{"n_layer": 10, "d_model": 160, "n_experts": 32, "experts_per_token": 8, "d_expert": 32, "d_shared_expert": 64, "activation": "geglu", "moe_layers": [0, 1, 2, 3, 4, 5, 6, 7, 8, 9], "router_score": "sigmoid", "normalize_top_k": true, "routed_scale": 2.5, "balance_loss": 0.00016, "balance_bias": true, "init_std_router": 0.00726, "lr_router": 0.00171, "vocab_size": 9529, "norm": "rmsnorm", "norm_eps": 1e-06, "tie_embeddings": true, "optimizer": "cautious_adamw", "lr": 0.00168, "beta1": 0.95, "beta2": 0.99, "batch_tokens": 65536, "seq_len": 512, "train_tokens": 337200000, "steps": 5146, "dataset": "wikipedia_en"}
Below are experts of layer 4 (counted from 0) of a mixture-of-experts language model. Rows are named router (the router's row for the expert), gate (a neuron's input weights, with its number), up (a neuron's input weights, with its number) and show model dimensions 0-159. Each number is 128 + 24 x the weight over its row's rms, rounded and kept within 0 to 255. Numbers have three digits each.
After each expert's rows: "gets" lists some tokens that make up at least twice as much of what it gets as of all text. This comes from a sample of Wikipedia text that the model never trained on. Tokens count by the router's weight.

# expert 21
router:139112123163148107123096121166123140092166121166104151163168115142153110135079105111106117120111169117158155055102147077106116099130096098123091140113150107132142138099184107123151147157117103092136083102131125134100202150109129152118135132133145110168114126136130109108133117134112068120119159181105128167132101160116102142115111141145139109107140142112119188114118113145109092151138135123139138145129139145153133135173146111168152100098133145120154133128131145131135128134144145
gate5:138124144092126089127115103121105118122114162131146131134151158163196133109140106130131101117090158108124124065117101095070174142148124161100122127117140119143128145161150138116110132117115126145091146097146106099109142116136115193103172119114143080143167153099149145120181149135145126104139121109125142114113175140166129125110112129147131121129157098124116136147128095164141141193114119112149142122130099171120112185120154141127110130104160135152131122064121133113095099141149132
up5:108155125099179127169136127127125141141158153166159155121132126113101128108086118110139137101110131127096101131123100096107123101122140120129148133097124115159116148168152164150150122121127135124123082139076153138149090136133144151092186126133114133158108124087120127114128129103174136118156109075119101130137099101131091126119099148132126161096177169141117118113086104128135154121128088077102184164086115096178118130115130115110114111088108160142092128122116137163092105109117147
gets: " |", ".", ")", "|", ";", " 0"

# expert 20
router:146108129109097122122133163157128153144165088134112117128149115126123126090113130115149169099183160031142138122134111115088135126068108137084100132104115143151144122150092122124109172148170097145144120144134152130081168137140139149142098112134111128140111129129067125120138109134121087108125138151144127099119135173123138114086156104124132074117121127131093133084149118130131108120085078140107107137129103133129129132116137137144122120107139140098101123104128149191105136080140141
gate6:113089140098114130101138148141123096097138080095135121111151110111129129123153105161128086099097121115139099143103133167128140121145123139157126184118122108063120083142088153118135188146117101112130150158127120098080154105160131085121148156180142135111126142129152157145137122151128116123141128094132145107125125125132116141097097122149134134145114116124110138107120080116123116088136140121137118119113130096121117166079121119105075094095155172141125193168088116130131131138077162
up6:136129154145098147102096132159169148143120147150142158159140105149126128135127170217136114144097149150157146122101114150168120154137120110170167119115145147186166186116138108155125161127137171114127127116156131101097150154082147109132136135170145090131132105118121163137173115101149142103139095173154132106103158137115121109162120136142162103122164139136134130132139137123122149103096104143090100156127144113112140115116159154098155151161142118097146109135134164117168148109112114
gets: " ", " a", ":", " 0", " 1", " 2"

# expert 16
router:129159121134137117122151130142107156109146108125134096136145144102160144114142098106119113139132149098150184104139129128100156112074130122145109103103111120146120118150121140132170119153126119126140161131097120137131167125138164121132157148111122137108132138110072086109170080106120137178147141199130139137119072101129084114097123125108116147113163152068115131141181117096135146138108105103156125138115154130104187108145123114121139089123131132097107133100192179138123155141155144
gate7:180056117101119122139112127109100095084121131104105106130113111085149120131121120093112133115118153171139172103130114154144114148103111114147135125109127134087147101147159114133116156152164146120119114126140086137140130154186127145111162089128127145089122195109113141131117102088147150115109137103163100150120155113109144127098107164103122111087126141091157138147120193098123104119118099096099142122144105124154146148126159079135108161117130132148154121110137161144134175101153121
up7:135147122116105133127152116126185103159093150157140123131133130133122107125084159119129062136167110140113126158133115091152072131147145097119143138151132176194125155101158094114112148104159112093135131106106130153140180121134151158104103126108076114115121120174137135152134103167115119148132075151162124118104125148106143143156124116093129126144109125131145177107165130134114091145114155134173147160157117156148118123119148164141116106146112122104074108135129136105104143101155099
gets: "\n", " the", "-", "|", " a", " The"

# expert 11
router:131134122160112138108133069136105127113161122132154172125158152107139079061098111164089134155108134113159125128107103131111170095112099135185126097121118114143106096134147101107148133146117100140118107118109116115119144182129122179118143139123112074120154171103127121098137113070129138160153107140155147139181070113149119124148121128131142069140155158110110141121113098131140119152140143133131164139123122147146154133139102107150186107143112110130123144100146155116126129169142132
gate7:115152104111134134140119151149158149096192099116181106134099105111110118141140104133184141119129120158140118107095095150128128087089100138140138143099123126155134143163114170154107127095132163128113145132137172120131169134137171148148111127154117122168125155151122152151147141109121124126128176202134126128101107134121138118146107132154163108106127123072146122087144182124122110140126161132093076080150115153092158103115141151102147139139110138072141150139121122158127118143106137
up7:105150125117157115100124134127117111129092131153116161122135146154150138103129150141163108128121131149161115110147142111119125122136143121112124157132128131194120110108144121138164138115114077110115130109134118116159147118157135103112133124103128144098123109132122182147119117127107106108097129105143067097130112104105177175085126144064150104165168128165116119123120162122110095113151115139137095113099121168109050133101129107137169162094155160153052129120127169129143097135153143
gets: "\n", " |", "-", "|", ".", ","

# expert 4
router:129134105132119081184109151156087110112120168133110117167116115148165142092107107118125095110177136143112127115159114084099138139107101134173091155120081136168132140140154118109082110139119129135130166103157137121152144116152116106150137141058097113144126144162161100155104095109136077124148133161146134106112159124125094110110149110090145103097095160134121121146140148092152078124113112104107148123140151155135122129157122119133134145095089133121087115104113121087105153152153142
gate0:152125160139120100101113144169074130129119123158170145108145124152159136094111113124110089127136169126119118107105116110097155141144113093129183131120111127141111148095141167100122158116107129103089089089140096112120149136168136130135121141175156100096115148129091106126198129153104079164132138179137129101133151110117100117094133169124087130137114128078109112115132091104118119137144132145109181167125125141132139105150113118112139088127159140148167158152114149160111122124152153
up0:112138116121155130136144087108124131096108088122119118130170121081119178135081144121119151151109100095148127112113099128113142084133159130107068129133138152121092130114125143086137113138134107131185129153142129132091088138109081120131183136117093152153091179142109111091127087119089150116129174102130127144104081148102138144133137117104121144139129124121162155108131101144147142127130080126188131155130124108113123114161145091152117100132115150111139146094173116112119148089085136
gets: " was", " is", "s", " are", " were", " be"

# expert 28
router:137116140129115119111154148147139109085156126130115142148163120111165123138100145111114151112121137087211146098114122117120139096069117131129114128087152131186130099170162103141172153163151091121117085120149136146089167177108112166157086144110139124164130111139140137102100102100123082077119122116159091103145122134123124136123133110124162119103119156103121153095125155081133085135143143133104120124118119140143108137136128121141162127125106112149116118098127120115111189141125170
gate1:107133114101149140103118101167114097131109115145105136152141125117176139148144138133092091138133160114178164138114162153104120093119125128176094144185102136117146132122111112102078150104144113167147107101128145116157109153060087130114142101132112096136124157139129169128152164137110142141087128144118146087118094146130117124126143115106133102185102147151115129148130161145093141157128107140133157138139161116157125122163082116118165160063128141128109141090110097090109117135126123
up1:124126124140132103164142100124124126104151185096113131144122125104129147072123131146107112099124107123114112095170101072136166123128154132104114063117135132129075148130147124108151137186127125152124130157106145105102153152116145123130136096104103121095126141144100112114121137144117100129152116116156162123150137127126113090104161143138116164074179112125115150103158144108161135087096160120123132118125082184101145119128142092167112156161137118109093116125132175136116117122136062
gets: " |", ";", "o", " ", "i", "a"

# expert 17
router:116102092139133106107150115153120094107144122153135129151147139137137105122121090161096108159085131115170194099112150115148154131104132136155096111133110137148142138131140106130121112139135137144078105062162113117129179145135104196122138134132114101106130114116122147088139112110130125147165124208119155118140094130139132156122106129110172084111132119118149137139116159127124119150115124127152123146146120168134134089169152132156171117128134111102152169084111167173135102119157162
gate0:154123110120093145127102135085161050145111130137130138124132138143133119105107090134137122123099171117064126130120123141141116116137124125130114136147161109120122077116136187160097167122107121129111138145142128116069120175105135129096111148174124089139124119099143169118121106136133130130093157097118150153135111127106131157096155146116145128144129122111117148096095139166113121091137138149119090094129111112163100127127159128117180161165151174093131080160128133160157156107140171
up0:166118133126108166136074131105133120117132070102123147101134106134133162119112140090155110111089099120143102114111121121144123100128106144130142159096136117123116082098163148138126132119107128115128157191113149152083129155066183111119094172183124151170175147137135105071136134131131154114140125169117135122161118121130120118093129135110120135089138099113155135123123187119153120117130101102123119093101111121125127095153096148109134154123164110122138127142169122148079129126114166
gets: ".", "\n", "s.", ",", ")", " The"

# expert 29
router:094133110160164096135138144148096160152117075141143109131137165120145141129098130120109146112149179082126152119097142126087150160100147111086105104122062111122134136130145153094151132147129125146152128133112126140113153146160112106121140126108134130112127155139085096136142095112107115125149122142129113110127138123122072119126144150125148124083171134094091144141168132072151126137119069102103158111145108167119122097133130118164151109144133118093124126157139179187096160098100153
gate6:104165117088150140143113118176114114159117119075126128135132116132124062119157111143143097196124108157115114124094174129117162102175174136198099139104109110111133121121151148136169130175095142135133121169109142131138143120083112130120144084120159086101135132129134076116105131132114117129112180111111146146158130106148110112122113103131105125144118131135080127143130111117175152164126125122107148141115089132091132097145121145146129085132104101174162113119152136114127132118132127
up6:133131123108162158173081132089170119141067126143171147163162135104131129150121129137156122153138136150108121162110129129145101095133163131149082133148130140077115138105168138101132110132127143151121128117097124145138137134099128115112126111097133131132102150121153090140124138111140086129142139069130060189123121145109111123132136154171102125097094163130156126123095122171106115164119113104118075159139123122157103111119148131135164125136183155124143087135122128091169151111109103
gets: " |", "\n", "-", "|", " as", ":"

# expert 3
router:130113149105134128140102122120115094097104117111127131192102158096102180135139104153155122091116145137144133100134128092120127114113153111152128114123116150136078092140134127057093131151139115178145156112159161176107126124072133177132151052123123122160094169147142080126131119092132121108101105123167123102135102130123126120127143140146110145126097134119114097111147150104157081154097103102108134148096116115120100100149116094120136134095116097133152138104097105128138124120151121
gate1:107137106129155129143116110142094092157142115068156152089138111171143154102136136092132113144127101095124140112179142116127120084108126114127094145081133116123138109129135070098121131094100154093126147124115160089174161143104144167140096101111090103136132101144083121089111168103124122141165119119085128113117129115147116148124137154128077129105140153100125128103103092164131102133125117109131107111126135148148131158114089125106135153053113161134181116145150141120120142139135149
up1:115150123124090143100168133099131149099113146132092090075151160139150116147115147152176134128138113140116096144133103104145157079124114123138116112147138152141120144120145179145130160194129128136138110152118129168170140111146144115089144182144098123061122168071113128158171106151119115112104102132111135143146130139140119153119125134097140141124153130127134129153135131136135138108144138160159160145151147138127142075126152123163158061159144114115100096111149141126184100108113117
gets: " of", " in", "al", " and", "ing", "in"

# expert 24
router:097111151152134114120088135164100129144137090144136142139172141136155121112061116117123125145104188099147148114100117120096139111104122108115083101144109103114157124114167124119139204152113131110139115085108125107111175139102112132125130139136160087105160129131091140116154117078128131122140086162127123095162073108122091153116127113137122128146147112104117164139108119135117105167136100129145131098145142149163146108127084128185170119128161121119131169105150154150095140146131114
gate7:127097131150097119078138119167110146151180134114079129119131124160155101148102097131142115060138153117105123112130114137134148133141110147135058114150089109084161119132147120145137161144135167151139153117111112125060144151123130104110146118119145131113152108146132149141135120111153143118159148142123161071147093141114113118140128132162132112115116107132117117147135135111157105129142124130097093096127159140144174094118133143179139166134196153110152175164096144172144132143119147
up7:101136135123140103120099078131174092111070143127134114123122118114139151146094117117196092141135116125117096149124119127148139132150134112109163119129131140133136120139130132117133123117136146128104175088128080143109100170151117144142142114118086106122158141119137124100095104114178120092106152048135123126094096125073144079118130155157177124141128118151139134169138090125134087133092164157125094130163111127125118168097136125144133137140146133104126098161128150150156176103128102
gets: "\n", " |", "|", ",", ")", "."

# expert 30
router:124168085112132146151149142155103078122125152087125126123138190113144165094142144155122130151122159095152135135142151112109131126124133119142091134112099158168164089126122127103140095178140112136158158112113107170095142125117124110087111112090113135135095137122116133112141145102115103139158148134173128137134106148114105168098131129098173137131144162096117142105126131115155099130151035119118137149109096096138140092163134131154166102138136109096080160122141100130160147126136117
gate7:142167090144164091122091138133162164106093137152112127121110147129130110082097101141132147121163130108118141144166130107092130118128127138132122102089136135167114123114132112083114149103101117122093149134122138175157097142159069114118118136109105106118119121115142149138128175097147120162144100140162099116155114137106182145153147121108115176142130106137108091144135122117140116071140107146145109108120120108141158108196132142126116147110071109147097078118118088082151151125133100
up7:112128114132146114120125117137126134141161096122134111156151126138160137164120160102136109175096120154167100122127109129186105151130106119156097084154127133112098102153150153178121152186139128147127115103108166079150158159113160142158144092130149151129147109141119061114110113149141127134100109125106130150106121118120131088108151080153124082105116202110140131133141116124133132174102182113123124134144154157106113172105115111120130120124174145145133122090134145143122142163163123
gets: " the", " of", "-", " in", " and", "|"

# expert 0
router:110144115117111120137170182145140139114140163109096109165121130147160111108126068151110115139140113113169145110111198091123155150131111144116101136101102137167142124147145094143128139160117176113136154124139088136112155120140115124107154146117116134091126147180131148160120120050146102124108149159108104112156122152121101133104126118097141103083131180114140148126159178114163086120150121108117120104124091158142158129138102101154152156089114135121110148104140117157158116112134138
gate2:109141126119135123114143145158129124098099164146129135103100117141148105152161114127098079132079115124146114152168193096155139127138167115141112161152126122142142086137128122114142109131084159085121116141098111162136103123129148128094157188083105152126127130172129174124083157123122142160143157134117162135149140138129105161120111089113111119174139156116121110144112132093168147118142123107111135115099142113119134116107105158123124123088137123158097165139173129074189119100118152
up2:143116109088134136099087135097147096146162106151124147117129156119105103117068162104131120116122104137090085097131127145134078130130134107111101068078115153115130148168139133147133135115146128125107174103148155163080093139198103117150126131134134127119128114111110165126125107147125110144127111099103147112119130169120174105116134136155116086113111096153113197138090109132133159107130160112142102157138082115140130097170119127138145144145112159116118123141095135110137100148171117
gets: " was", " and", " to", " is", " he", " the"